config.toml
init_std_router = 0.0186
norm_eps = 1e-05
rope_fraction = 0.5
lr_head = 0.019
doc_mask = true
Below are experts of layer 3 (counted from 0) of a mixture-of-experts language model. Rows are named router (the router's row for the expert), up (a neuron's input weights, with its number) and show model dimensions 112-223. Each number is 50 + 12 x the weight over its row's rms, rounded and kept within 0 to 99.
After each expert's rows: a language model's description of what the expert responds to. This comes from a sample of Wikipedia text that the model never trained on.

# expert 22
router:58 51 70 60 66 46 58 66 55 53 85 67 44 62 26 50 61 31 50 39 57 46 68 53 66 36 18 44 36 47 60 37 60 45 51 57 56 53 46 67 50 48 27 39 45 36 22 64 62 56 44 54 43 36 62 37 45 56 45 50 65 54 33 43 48 34 56 57 32 33 52 31 45 42 54 56 62 61 52 52 60 53 45 46 63 43 55 41 42 59 47 39 33 64 51 32 56 51 58 45 52 42 34 56 82 64 45 51 41 36 50 53
up0:38 34 72 48 77 50 54 73 47 61 48 58 54 46 66 37 58 52 24 48 57 43 51 22 54 49 59 64 52 44 72 53 34 49 35 49 55 78 47 47 48 57 62 43 59 52 43 65 60 77 40 32 49 57 20 56 66 46 73 27 45 54 49 67 34 39 47 58 65 49 51 32 39 49 49 41 59 48 48 60 56 61 49 58 47 33 66 26 49 41 33 46 54 65 63 46 59 57 60 35 35 51 43 32 50 38 56 47 60 46 44 32
up1:46 39 43 18 51 76 47 39 34 46 36 49 64 59 56 54 57 46 72 15 35 62 60 80 50 36 59 44 44 31 57 50 57 72 58 34 45 46 48 44 49 62 51 38 56 31 51 61 37 47 47 37 57 27 47 60 46 47 46 66 58 22 43 55 52 62 52 59 52 33 63 62 48 53 31 58 72 48 26 57 41 79 49 53 33 35 74 34 47 36 79 68 51 47 39 48 61 56 45 59 49 54 65 51 77 57 65 38 43 53 40 31
up2:76 32 51 58 39 39 61 64 52 64 50 53 26 60 55 58 69 35 53 39 59 68 55 40 60 39 25 77 42 74 58 46 44 57 50 28 51 41 51 39 66 43 37 69 42 43 45 66 54 54 43 62 57 42 59 48 43 55 34 56 60 41 36 36 35 49 66 49 42 80 39 52 49 59 48 44 66 69 49 59 45 59 72 42 63 30 37 53 34 70 43 43 58 39 45 41 45 39 44 74 47 48 58 33 59 43 42 64 51 28 39 30
up3:42 71 60 63 62 62 45 59 34 42 47 50 47 59 66 52 41 41 64 37 67 37 45 45 53 43 49 61 55 59 40 46 25 63 34 44 43 40 56 50 39 56 44 63 56 36 37 48 73 50 58 53 52 52 42 39 52 59 52 61 52 71 47 57 67 31 71 47 44 58 65 35 36 46 54 66 53 63 52 61 30 32 64 55 88 35 57 35 46 44 54 55 77 47 73 51 61 42 55 37 58 51 57 42 64 53 39 49 30 43 48 54
up4:37 21 42 48 57 44 54 59 45 53 49 53 53 30 37 51 68 59 38 37 57 43 63 56 48 64 60 29 58 37 42 36 50 74 67 32 58 39 50 44 41 32 42 34 63 52 34 57 63 55 45 58 48 40 60 55 58 63 65 47 55 55 38 49 53 58 50 48 55 54 76 43 61 65 57 32 46 44 68 34 51 58 40 63 37 74 37 66 56 50 67 46 16 58 44 54 48 53 66 30 35 63 45 73 45 57 48 55 56 43 48 61
up5:22 49 39 67 50 55 38 51 34 37 50 47 60 59 35 52 60 39 27 43 51 52 68 35 66 58 66 54 53 41 62 48 34 44 37 44 42 25 42 57 40 54 63 20 41 48 19 43 53 40 60 70 52 52 38 38 68 46 52 51 43 51 55 54 50 43 53 47 63 37 53 64 49 66 53 57 39 44 39 45 47 55 31 62 54 31 79 67 53 59 56 56 49 67 49 52 71 32 53 59 46 47 78 47 55 36 65 58 64 32 55 39
It responds to: Word pieces after A, O

# expert 40
router:51 44 55 48 70 47 63 70 65 46 80 53 48 48 32 62 59 49 60 46 55 33 55 67 62 40 31 49 58 66 65 64 74 53 57 73 61 43 51 60 65 47 46 72 48 32 34 56 43 49 53 57 48 48 43 43 54 72 52 55 41 57 42 28 49 41 37 53 33 53 56 41 60 48 83 72 35 58 47 37 44 35 56 50 43 31 45 53 51 61 36 47 43 49 42 51 51 55 53 37 62 45 53 32 55 50 60 44 54 43 41 71
up0:58 43 68 66 63 59 64 62 27 43 54 58 69 45 69 38 65 56 43 68 63 52 54 49 49 39 65 46 46 64 67 63 40 55 44 47 41 53 38 57 56 51 52 45 58 43 61 57 58 59 22 52 50 74 24 39 53 31 51 38 34 59 56 45 40 58 55 83 53 47 40 56 62 63 68 27 53 60 53 30 49 44 53 47 26 35 63 39 51 28 55 45 71 60 93 41 64 65 49 53 47 55 56 26 43 39 31 46 59 35 51 47
up1:48 49 32 52 59 64 48 45 53 44 52 43 55 34 49 52 33 55 50 31 33 54 51 73 63 52 66 66 38 37 47 38 34 68 45 50 24 75 61 47 56 61 49 38 51 42 66 52 52 50 66 47 59 45 40 50 51 65 78 78 28 33 33 51 57 58 43 59 60 63 56 57 29 42 70 54 48 56 49 36 47 52 35 54 24 45 53 40 47 25 71 74 59 48 50 53 59 72 68 55 40 59 38 60 75 58 74 41 36 42 45 53
up2:41 31 42 71 52 51 35 65 49 69 45 57 42 69 45 59 27 37 58 58 44 68 64 70 54 47 50 61 35 51 53 65 47 52 44 49 47 43 28 29 60 53 41 66 65 40 54 33 51 68 25 69 50 56 59 48 44 47 54 63 48 40 56 43 43 35 60 44 32 72 60 49 49 39 56 37 55 51 47 78 51 49 47 51 38 58 56 60 39 34 43 41 45 64 50 30 73 57 27 47 54 44 53 42 55 61 52 49 52 77 53 40
up3:40 55 53 59 57 60 69 54 40 47 61 62 24 37 59 57 50 54 48 46 70 41 51 34 53 46 60 59 37 58 43 57 42 46 39 56 44 41 65 47 49 59 33 68 69 43 62 54 59 63 69 41 54 46 43 28 61 46 19 77 45 74 51 38 68 36 54 63 58 46 45 33 38 46 75 62 37 63 53 52 31 46 51 51 46 31 77 59 66 54 35 51 63 43 67 58 65 49 53 42 61 55 53 57 67 48 30 49 39 19 34 31
up4:62 23 47 35 63 42 47 61 28 55 37 42 44 43 41 55 65 44 58 29 63 51 56 47 48 46 51 43 83 54 54 52 41 62 63 52 59 55 43 58 53 41 43 53 65 55 48 65 47 53 55 47 51 32 52 67 41 69 46 59 49 40 49 50 49 41 31 61 25 58 54 57 58 58 47 34 29 24 48 22 43 37 66 61 50 64 30 55 35 43 59 46 44 56 53 50 48 63 51 29 58 63 52 64 66 56 58 49 68 36 54 51
up5:42 52 43 72 55 52 51 48 53 41 37 64 74 58 50 46 59 45 36 54 61 38 54 39 54 66 53 49 61 29 54 64 52 61 55 53 38 63 52 46 54 26 44 46 36 41 51 47 57 55 56 56 61 58 30 28 80 49 49 62 29 41 34 52 49 45 42 23 44 45 43 52 41 49 54 59 49 45 42 50 35 40 41 79 43 49 61 44 51 53 50 60 36 43 66 24 61 35 38 60 44 41 80 41 45 60 68 63 52 35 46 38
It responds to: Surname and word endings

# expert 31
router:46 53 74 49 61 69 57 78 52 56 56 41 53 52 47 47 56 29 68 48 70 42 71 74 75 53 61 34 40 57 67 64 37 31 57 74 49 40 51 61 54 48 42 50 55 29 32 47 58 49 46 43 35 32 57 34 71 49 28 67 75 45 22 54 59 48 76 51 30 45 35 29 54 55 40 54 36 68 43 33 47 70 46 57 51 26 43 45 39 64 55 61 36 51 42 32 58 38 56 36 52 62 62 62 43 45 61 33 45 49 59 71
up0:66 49 62 42 69 67 50 72 50 47 54 48 36 41 63 40 62 54 62 71 58 54 44 49 52 37 31 57 67 63 83 58 42 59 46 53 39 46 45 46 70 48 51 39 54 59 41 50 50 53 34 50 23 58 25 57 54 26 68 38 44 45 53 68 37 59 55 71 53 55 32 39 69 51 37 48 56 50 64 37 49 57 56 32 32 45 46 42 55 46 43 59 45 55 71 48 70 41 54 45 37 78 51 43 73 59 35 52 58 48 53 62
up1:62 83 59 54 57 68 55 41 53 41 43 46 48 60 58 56 45 36 39 15 41 48 48 77 48 50 61 58 50 40 57 43 34 55 51 65 29 62 57 50 37 70 51 28 61 52 62 32 48 43 46 46 56 54 41 55 58 50 40 77 46 56 40 50 50 66 44 49 53 58 65 65 51 33 53 70 27 40 42 41 57 58 49 49 27 37 47 53 51 43 66 53 46 46 34 45 55 46 57 43 57 69 38 49 54 67 50 65 50 47 54 34
up2:56 34 64 64 44 51 49 67 37 67 51 38 47 67 42 56 72 39 63 46 43 45 65 73 61 45 45 44 30 61 37 52 37 46 49 29 59 30 21 50 50 42 24 33 44 64 25 42 62 77 64 43 58 48 54 39 55 45 32 49 39 17 52 56 37 38 59 40 52 30 51 57 45 56 46 46 48 53 49 55 51 55 54 40 65 46 52 58 49 36 49 36 37 58 48 58 55 20 31 66 49 41 53 40 45 52 73 41 47 72 38 72
up3:42 51 59 55 55 40 58 65 58 49 56 55 54 60 56 62 34 60 33 42 57 38 53 42 49 40 74 54 35 69 30 65 38 65 35 42 26 43 44 43 35 51 55 57 70 46 33 45 45 55 72 55 37 28 46 53 51 50 37 59 49 60 62 51 67 50 66 50 61 43 46 57 38 56 59 68 48 67 53 38 34 53 52 66 51 40 73 40 57 52 47 62 85 39 66 56 47 40 47 25 59 50 76 47 30 43 34 36 34 28 40 61
up4:59 30 42 70 49 47 64 47 39 41 61 59 46 48 39 31 52 40 58 48 70 51 58 63 48 43 64 41 74 41 48 35 44 55 28 43 49 47 51 47 50 37 40 38 57 64 57 59 65 66 39 50 39 34 53 58 45 86 52 52 68 42 59 52 61 53 58 55 36 60 68 59 44 67 52 50 17 42 65 54 56 46 26 53 48 42 35 47 41 40 28 09 42 38 45 40 54 43 70 45 69 65 53 65 54 45 45 46 67 51 47 59
up5:40 70 68 59 49 46 64 66 40 27 50 45 61 55 48 39 54 46 33 39 56 36 60 34 60 61 54 53 42 42 39 61 30 72 44 50 57 44 53 52 38 55 54 48 51 46 39 45 35 44 34 43 58 51 30 41 59 54 48 53 37 30 36 54 38 59 48 51 37 55 51 33 50 69 62 55 47 52 32 42 50 53 32 60 75 46 43 56 44 59 51 66 57 66 55 39 55 36 69 52 51 39 70 51 51 70 61 36 49 42 50 67
It responds to: Sports statistics labels

# expert 26
router:54 58 59 45 60 44 40 63 47 29 73 64 43 48 43 47 56 33 52 57 48 36 67 80 64 36 47 32 62 57 67 40 67 34 57 73 72 47 54 51 31 50 55 40 43 38 24 50 52 39 51 46 65 52 55 50 63 54 37 67 52 45 47 43 53 38 42 59 40 46 49 42 41 59 84 51 35 67 45 54 57 41 50 61 55 36 50 48 45 44 58 64 47 65 49 34 62 42 52 51 59 70 44 54 69 49 69 24 47 55 48 41
up14:56 52 45 91 50 55 59 62 53 62 48 59 53 41 40 51 51 45 42 48 56 72 63 47 61 50 28 54 55 33 55 64 70 73 53 67 48 47 48 46 43 48 50 27 42 73 38 55 36 36 63 41 62 37 60 62 59 44 51 74 39 47 41 36 63 36 70 63 67 61 43 47 70 62 73 35 68 52 45 23 49 43 33 36 42 48 62 37 53 48 51 47 39 56 62 31 62 32 58 71 51 61 37 48 65 44 62 42 47 22 63 49
up15:20 56 59 52 56 41 54 53 62 41 46 33 18 48 40 54 45 68 61 56 55 55 64 54 49 43 48 52 64 44 56 61 62 31 25 23 31 62 65 46 56 48 67 75 25 55 42 43 65 41 36 37 47 36 61 57 56 45 47 56 40 55 57 58 36 58 68 39 67 50 71 42 53 53 54 46 50 39 43 54 46 45 54 52 44 40 59 26 45 36 69 44 38 50 67 62 49 29 62 53 86 49 58 49 30 59 39 49 51 60 38 40
up16:42 48 53 38 47 32 42 46 77 50 47 58 43 59 55 53 44 52 22 44 47 27 55 42 56 46 62 46 70 40 45 28 51 43 37 67 17 57 74 59 42 65 39 44 46 47 38 54 50 67 19 26 54 71 58 41 33 50 57 65 41 73 42 34 77 41 58 48 61 42 52 47 33 63 63 49 47 59 31 43 35 30 48 57 45 50 71 68 48 57 58 38 33 56 83 54 55 47 70 54 78 60 59 65 66 53 38 53 41 70 53 42
up17:27 72 33 44 50 41 43 63 56 25 57 61 55 56 51 42 56 50 60 55 67 34 46 80 58 46 66 47 59 42 58 42 44 35 52 48 58 68 27 49 43 48 67 47 58 43 62 36 41 49 48 53 47 40 48 54 48 35 55 51 36 30 55 50 57 76 54 45 50 44 60 36 31 54 52 37 64 58 69 54 35 62 59 37 64 15 43 21 70 53 50 51 46 64 41 67 37 32 59 41 83 54 58 52 32 65 48 39 50 43 33 29
up18:58 68 45 47 53 49 40 69 34 43 58 78 63 59 63 41 44 50 43 41 40 21 49 50 41 30 46 40 47 61 51 47 45 39 33 49 47 63 55 61 21 39 47 31 60 53 47 76 48 33 37 37 55 82 45 53 28 59 34 43 38 42 53 41 49 68 55 39 67 43 38 51 39 51 71 76 70 46 57 37 59 52 80 51 48 50 53 40 62 36 34 54 51 56 54 50 58 59 47 43 47 61 55 64 43 49 55 59 63 40 43 37
up19:52 42 38 70 54 43 45 57 73 47 38 42 69 48 49 49 39 26 48 58 27 60 45 68 52 62 73 50 58 82 51 46 29 58 55 59 64 65 34 52 36 49 64 42 51 39 49 49 70 53 70 47 52 61 46 39 52 32 42 63 34 52 36 52 42 45 32 35 36 50 64 53 54 33 44 36 39 31 30 53 39 58 52 48 54 43 51 40 33 64 39 35 65 74 51 53 51 53 30 16 46 39 41 47 44 54 68 50 45 42 40 45
It responds to: Years and numbers

# expert 57
router:70 65 68 48 60 39 58 66 48 41 78 46 49 61 52 58 62 28 57 48 25 58 70 76 60 41 39 28 38 65 53 46 62 47 48 49 65 61 51 75 48 44 42 58 44 26 44 46 52 33 47 38 77 34 45 24 71 67 58 70 43 54 27 46 47 49 42 44 44 42 61 40 68 44 79 64 51 59 51 46 41 45 42 35 54 28 46 53 40 61 47 54 42 52 54 42 43 58 54 34 66 47 52 61 66 35 58 43 56 54 49 47
up0:61 49 65 48 74 60 46 66 39 39 61 56 45 41 55 56 58 45 33 53 49 46 54 65 58 54 48 50 40 52 55 49 31 76 50 60 62 49 44 53 58 50 73 45 67 35 61 56 50 71 46 46 44 60 20 51 49 28 63 47 54 22 67 63 46 86 42 53 65 65 18 55 57 36 34 43 42 37 52 55 43 43 48 43 27 46 31 45 55 37 41 50 51 54 60 41 52 49 52 46 43 42 43 51 33 51 53 48 59 18 54 54
up1:48 60 51 33 55 67 57 49 48 51 28 37 57 61 63 47 45 29 54 26 48 45 58 80 51 46 81 56 75 54 45 30 34 53 44 33 40 47 36 54 48 72 34 55 36 48 48 57 37 34 70 50 57 32 47 47 47 67 77 62 49 50 23 54 48 53 40 62 57 65 49 56 48 57 52 72 36 66 35 46 39 58 33 52 34 22 59 42 48 58 52 47 40 54 40 57 55 47 60 54 63 83 56 52 68 48 40 33 53 58 44 50
up2:53 25 60 48 48 49 41 66 33 54 70 37 27 44 29 63 62 48 41 55 46 64 81 66 58 27 63 71 43 61 64 52 54 51 42 39 66 53 53 43 49 47 43 49 62 51 20 46 53 62 45 36 58 50 43 52 49 53 51 59 34 57 45 52 43 19 53 34 46 57 42 46 60 57 56 17 35 64 49 47 43 30 67 61 62 46 51 55 29 44 39 40 36 57 37 32 61 31 26 66 53 49 57 61 55 53 50 47 54 77 60 75
up3:60 52 53 49 54 52 58 45 45 68 51 68 53 66 70 46 52 45 52 33 60 47 44 34 51 35 51 57 51 59 50 73 32 65 28 47 27 46 61 36 43 66 68 49 78 29 54 58 54 48 58 41 43 73 47 49 44 57 17 58 61 61 50 52 63 54 47 65 42 43 47 34 41 57 56 59 55 65 61 38 20 34 39 73 34 25 77 40 41 49 38 50 68 46 75 51 45 43 44 29 76 47 70 36 54 47 40 39 39 54 33 55
up4:62 23 47 54 48 44 38 48 54 41 58 63 41 36 43 31 31 27 23 57 60 66 66 52 59 60 43 40 64 56 56 74 48 54 23 32 67 53 67 37 53 41 44 43 71 53 50 53 59 63 58 49 54 53 56 48 63 62 47 67 56 44 57 38 40 29 33 48 27 59 70 51 51 30 53 36 49 44 68 38 65 54 21 72 30 65 60 58 20 38 49 30 53 66 51 49 44 63 64 28 50 48 44 61 53 43 73 52 61 23 36 80
up5:29 47 31 60 48 50 32 44 32 34 54 49 74 44 56 37 48 32 42 47 48 60 56 38 68 57 66 39 37 32 42 62 37 72 45 53 35 43 46 58 68 31 64 50 49 53 53 43 50 53 67 54 68 44 37 30 49 60 34 52 38 30 27 55 44 55 51 30 53 43 38 52 48 53 55 71 37 37 32 70 21 46 26 61 49 31 57 67 43 58 46 55 54 68 35 50 54 42 46 53 51 51 70 58 57 52 57 49 53 38 42 41
It responds to: Month names and dates

# expert 1
router:58 64 60 58 66 64 56 71 71 55 44 43 46 58 55 43 39 23 66 69 43 42 48 70 58 72 72 27 39 48 63 57 41 40 53 80 50 65 43 65 75 49 42 42 53 32 40 40 60 60 45 54 59 43 66 38 50 62 50 59 58 43 17 32 57 47 53 50 32 58 42 39 46 67 38 41 55 54 31 31 50 63 29 59 56 41 22 51 41 68 42 67 66 51 34 27 53 31 44 30 55 57 65 54 55 36 46 61 39 52 50 64
up0:40 38 83 64 61 61 50 57 57 49 56 47 30 60 52 37 61 50 75 63 36 48 41 45 58 56 57 28 37 72 62 45 27 51 61 65 53 50 43 51 66 44 57 20 58 28 19 46 65 65 32 36 28 45 32 41 57 32 68 65 46 30 34 69 50 68 52 68 53 65 28 44 53 70 49 34 39 49 61 39 45 53 42 35 48 37 48 41 72 46 48 52 56 63 46 34 54 34 46 56 40 59 60 54 44 46 56 50 46 54 48 58
up1:37 64 74 52 60 57 66 49 44 34 41 42 51 50 47 40 40 41 56 38 35 50 58 67 52 47 74 44 34 28 46 33 37 57 54 50 36 61 48 41 54 65 44 21 45 40 39 44 43 68 31 32 67 61 50 65 54 65 63 73 35 63 42 39 33 64 40 54 56 57 56 67 45 53 63 56 43 62 42 37 53 61 32 65 31 28 54 48 36 56 75 59 38 52 41 41 44 55 53 37 62 63 52 47 70 60 66 53 50 37 26 43
up2:54 34 42 66 51 75 61 50 39 53 40 59 54 43 46 60 55 45 70 46 34 65 66 79 51 53 50 59 47 81 64 51 55 79 41 48 53 30 39 43 47 47 40 27 39 46 22 54 52 67 37 37 57 57 65 35 57 54 47 36 38 35 40 35 44 17 60 58 49 47 52 63 55 57 66 45 78 65 61 43 43 41 72 49 50 51 49 55 72 47 18 43 58 66 33 55 70 41 36 35 62 40 57 57 61 44 57 40 56 73 50 54
up3:54 57 56 59 50 33 59 47 51 42 61 56 30 54 56 48 37 45 53 52 55 48 49 44 50 31 71 65 58 55 31 79 42 62 52 51 47 62 51 47 41 58 51 54 54 42 48 46 54 44 75 37 61 38 58 50 49 56 34 40 45 72 62 50 74 46 52 59 53 33 61 43 46 57 74 38 39 63 71 59 37 51 40 68 49 26 52 59 76 41 60 61 69 48 65 64 48 55 53 34 51 56 56 49 39 40 26 33 47 46 52 36
up4:66 35 42 43 45 69 47 52 35 51 66 59 41 47 46 55 69 47 38 43 85 45 53 68 49 54 48 53 55 48 52 55 52 41 60 30 45 56 56 45 58 39 26 30 56 56 56 59 66 69 61 38 53 50 44 45 50 73 52 54 52 55 66 32 52 24 47 46 33 74 60 35 47 62 58 53 34 27 53 50 56 44 42 60 52 46 62 60 67 42 45 58 67 50 63 49 60 65 54 33 40 27 50 54 61 29 48 55 54 21 28 48
up5:32 47 60 47 52 45 46 53 48 48 47 66 63 70 59 57 56 43 40 23 50 49 41 43 59 75 64 25 58 28 50 53 53 56 51 59 56 46 55 46 54 37 46 32 34 37 55 40 63 63 54 44 37 52 38 49 51 56 44 55 30 39 33 40 54 53 61 65 40 45 46 48 28 59 54 59 31 59 55 40 50 60 32 48 53 29 58 44 39 53 41 78 62 53 54 36 42 22 56 34 48 51 80 54 57 61 47 39 60 15 66 52
It responds to: Sports team vocabulary

# expert 7
router:72 45 77 56 63 37 66 65 49 45 47 55 64 58 52 50 52 48 37 52 65 51 64 56 65 36 46 39 32 56 55 47 65 33 70 58 65 33 53 61 46 45 37 64 44 42 26 51 39 56 66 59 64 42 60 34 62 66 38 72 69 41 43 58 36 44 45 44 37 44 42 48 61 60 56 49 54 59 34 43 53 57 45 38 62 31 63 48 37 52 37 41 45 45 49 37 59 48 58 37 63 59 76 30 78 48 50 35 43 56 52 46
up0:38 42 63 55 64 46 56 74 45 42 44 41 47 43 59 38 54 54 33 62 72 48 49 35 59 66 65 39 45 55 60 65 43 58 44 66 50 55 38 39 56 55 39 61 63 42 47 37 78 46 30 42 47 49 16 59 64 34 70 48 46 49 65 60 48 52 59 74 80 40 35 33 59 40 61 42 53 41 35 43 34 54 56 32 50 46 50 39 52 36 32 37 64 62 71 34 46 36 57 50 46 71 50 37 57 56 42 51 59 43 52 48
up1:46 69 41 30 52 46 52 47 48 21 41 38 46 45 55 70 45 48 52 27 46 52 67 84 54 57 79 54 44 28 47 59 41 78 43 32 39 80 41 46 70 65 39 36 46 43 53 45 35 40 58 47 59 43 44 53 45 45 64 58 54 32 37 69 46 57 36 61 52 55 44 75 49 56 62 58 58 38 43 40 56 66 39 47 40 27 46 49 55 49 55 48 53 39 24 37 50 52 61 48 61 57 52 41 74 64 43 36 51 44 37 49
up2:62 46 55 57 43 51 47 59 60 55 52 54 64 55 53 58 53 50 60 63 48 58 70 77 60 68 45 64 58 67 43 63 38 46 44 55 58 46 37 44 54 38 53 55 39 43 19 56 53 59 47 34 53 29 63 48 60 55 47 39 34 37 55 58 39 50 41 30 32 70 53 45 67 46 39 34 72 71 53 68 45 17 74 59 49 44 67 64 52 30 23 29 38 60 41 50 64 63 33 47 65 46 71 43 50 36 54 34 52 59 35 54
up3:32 75 62 73 58 52 59 51 51 53 59 59 44 59 72 65 46 54 34 46 74 47 43 57 48 42 39 58 53 63 64 61 51 75 36 42 37 35 68 45 28 56 53 60 52 47 66 64 70 58 67 51 39 43 55 27 40 43 39 65 62 59 58 37 52 46 51 51 28 41 47 55 44 49 61 69 43 59 52 53 39 56 48 75 50 54 66 48 50 40 46 56 59 39 60 70 52 33 56 33 65 60 66 55 60 53 45 35 38 33 69 43
up4:60 32 52 42 47 50 63 50 25 48 46 62 68 46 50 76 53 42 65 34 55 29 63 48 51 48 73 45 70 57 44 48 68 33 59 42 40 45 44 45 57 44 39 27 61 57 50 69 57 55 46 37 39 46 69 37 58 56 55 40 61 51 60 47 44 54 51 50 46 76 92 57 41 62 59 41 35 34 57 43 49 54 24 74 45 48 44 66 49 29 30 33 36 48 86 31 59 52 51 61 44 52 44 41 64 44 43 60 46 35 46 65
up5:38 43 36 47 48 48 53 48 67 38 42 48 72 45 60 54 56 42 27 34 65 50 63 51 56 60 58 45 79 43 47 60 39 51 51 52 52 55 43 37 81 50 58 56 48 46 57 46 57 42 30 43 65 57 42 30 56 50 53 57 61 29 40 56 52 41 62 38 44 53 51 51 47 62 65 40 27 42 38 52 45 58 29 64 56 33 59 42 52 66 43 43 70 51 49 25 64 40 51 58 46 49 65 40 60 66 40 32 47 39 56 40
It responds to: Mid-word fragments

# expert 8
router:70 56 55 66 71 54 23 69 70 50 76 31 39 61 41 57 61 36 74 67 32 50 64 73 62 49 29 31 48 58 52 53 51 30 46 75 59 48 48 66 56 35 34 57 34 28 37 62 65 45 57 37 54 31 65 38 57 63 58 70 64 35 40 51 47 32 54 44 45 45 57 32 50 43 62 45 31 48 49 48 49 49 62 51 49 46 60 53 59 51 45 48 54 49 63 44 58 46 53 40 59 70 49 55 48 40 45 47 38 46 40 71
up0:56 51 80 54 66 49 46 65 41 42 52 47 49 52 47 38 52 45 39 43 59 49 61 21 55 47 55 57 47 52 51 52 35 54 50 56 51 63 45 51 48 42 28 51 48 62 57 71 64 30 60 37 49 48 54 58 66 27 61 46 37 29 44 65 24 57 41 46 51 26 56 43 42 18 55 67 64 56 46 40 47 57 57 46 33 27 65 51 51 46 45 61 61 70 68 56 69 50 42 45 37 62 51 74 48 48 46 42 66 35 61 28
up1:43 70 36 26 66 57 51 47 39 27 28 19 35 43 61 46 41 55 60 36 42 56 56 71 60 60 67 54 52 54 55 43 40 80 45 46 38 62 48 51 50 80 46 44 31 36 61 31 46 43 56 36 52 48 33 48 41 48 75 55 37 29 44 62 65 59 42 84 69 59 49 66 31 45 57 71 55 60 43 52 36 52 44 61 33 40 62 36 64 47 74 57 44 45 40 35 48 42 75 51 70 59 47 51 66 56 69 44 40 52 44 36
up2:46 58 39 66 47 54 39 63 25 50 65 48 39 45 47 54 52 53 50 47 57 67 60 83 49 47 60 66 68 75 52 46 40 55 28 52 56 54 50 35 56 56 42 51 54 41 17 42 62 58 46 41 49 38 50 30 49 31 54 62 38 40 42 59 40 34 63 50 06 50 55 38 49 45 66 41 50 57 48 42 57 69 62 41 42 48 68 74 54 58 45 28 53 66 40 39 79 48 46 41 56 34 66 36 50 60 39 49 57 67 40 80
up3:41 67 58 56 55 32 60 53 64 46 64 54 43 43 54 71 39 45 34 47 56 33 53 43 57 36 32 59 51 50 40 60 39 68 12 40 45 60 50 41 53 58 51 51 63 34 43 33 47 62 58 51 61 34 38 43 76 52 45 59 42 67 65 29 50 35 48 49 45 38 50 55 52 78 75 45 49 51 58 54 33 57 65 51 60 44 57 53 42 53 65 58 57 45 69 68 48 46 53 38 52 82 65 40 55 52 18 27 59 34 22 63
up4:62 33 59 54 47 50 48 47 25 41 57 53 47 36 50 46 55 36 56 25 57 63 61 65 60 62 61 59 58 36 59 66 40 49 49 40 39 42 59 52 46 57 10 36 68 61 38 72 53 56 43 45 52 41 63 59 53 76 46 63 42 36 59 42 65 30 40 77 41 55 65 52 58 60 50 30 37 44 55 37 49 39 33 74 35 63 80 56 55 44 60 31 48 40 49 36 41 75 54 50 41 54 60 44 75 45 67 62 69 54 33 48
up5:41 60 46 41 56 53 42 49 49 54 58 34 71 59 43 55 45 33 42 38 58 58 49 41 66 66 75 55 52 52 53 56 38 56 31 47 63 59 69 63 46 44 74 57 56 65 46 39 67 59 59 56 59 44 51 37 74 56 55 58 29 31 54 38 42 44 43 47 44 53 57 46 31 70 40 57 63 54 48 44 46 50 27 68 53 51 55 40 51 54 50 57 35 56 49 54 55 45 49 80 61 42 61 44 56 54 55 28 58 50 54 37
It responds to: Word-final letters, determiners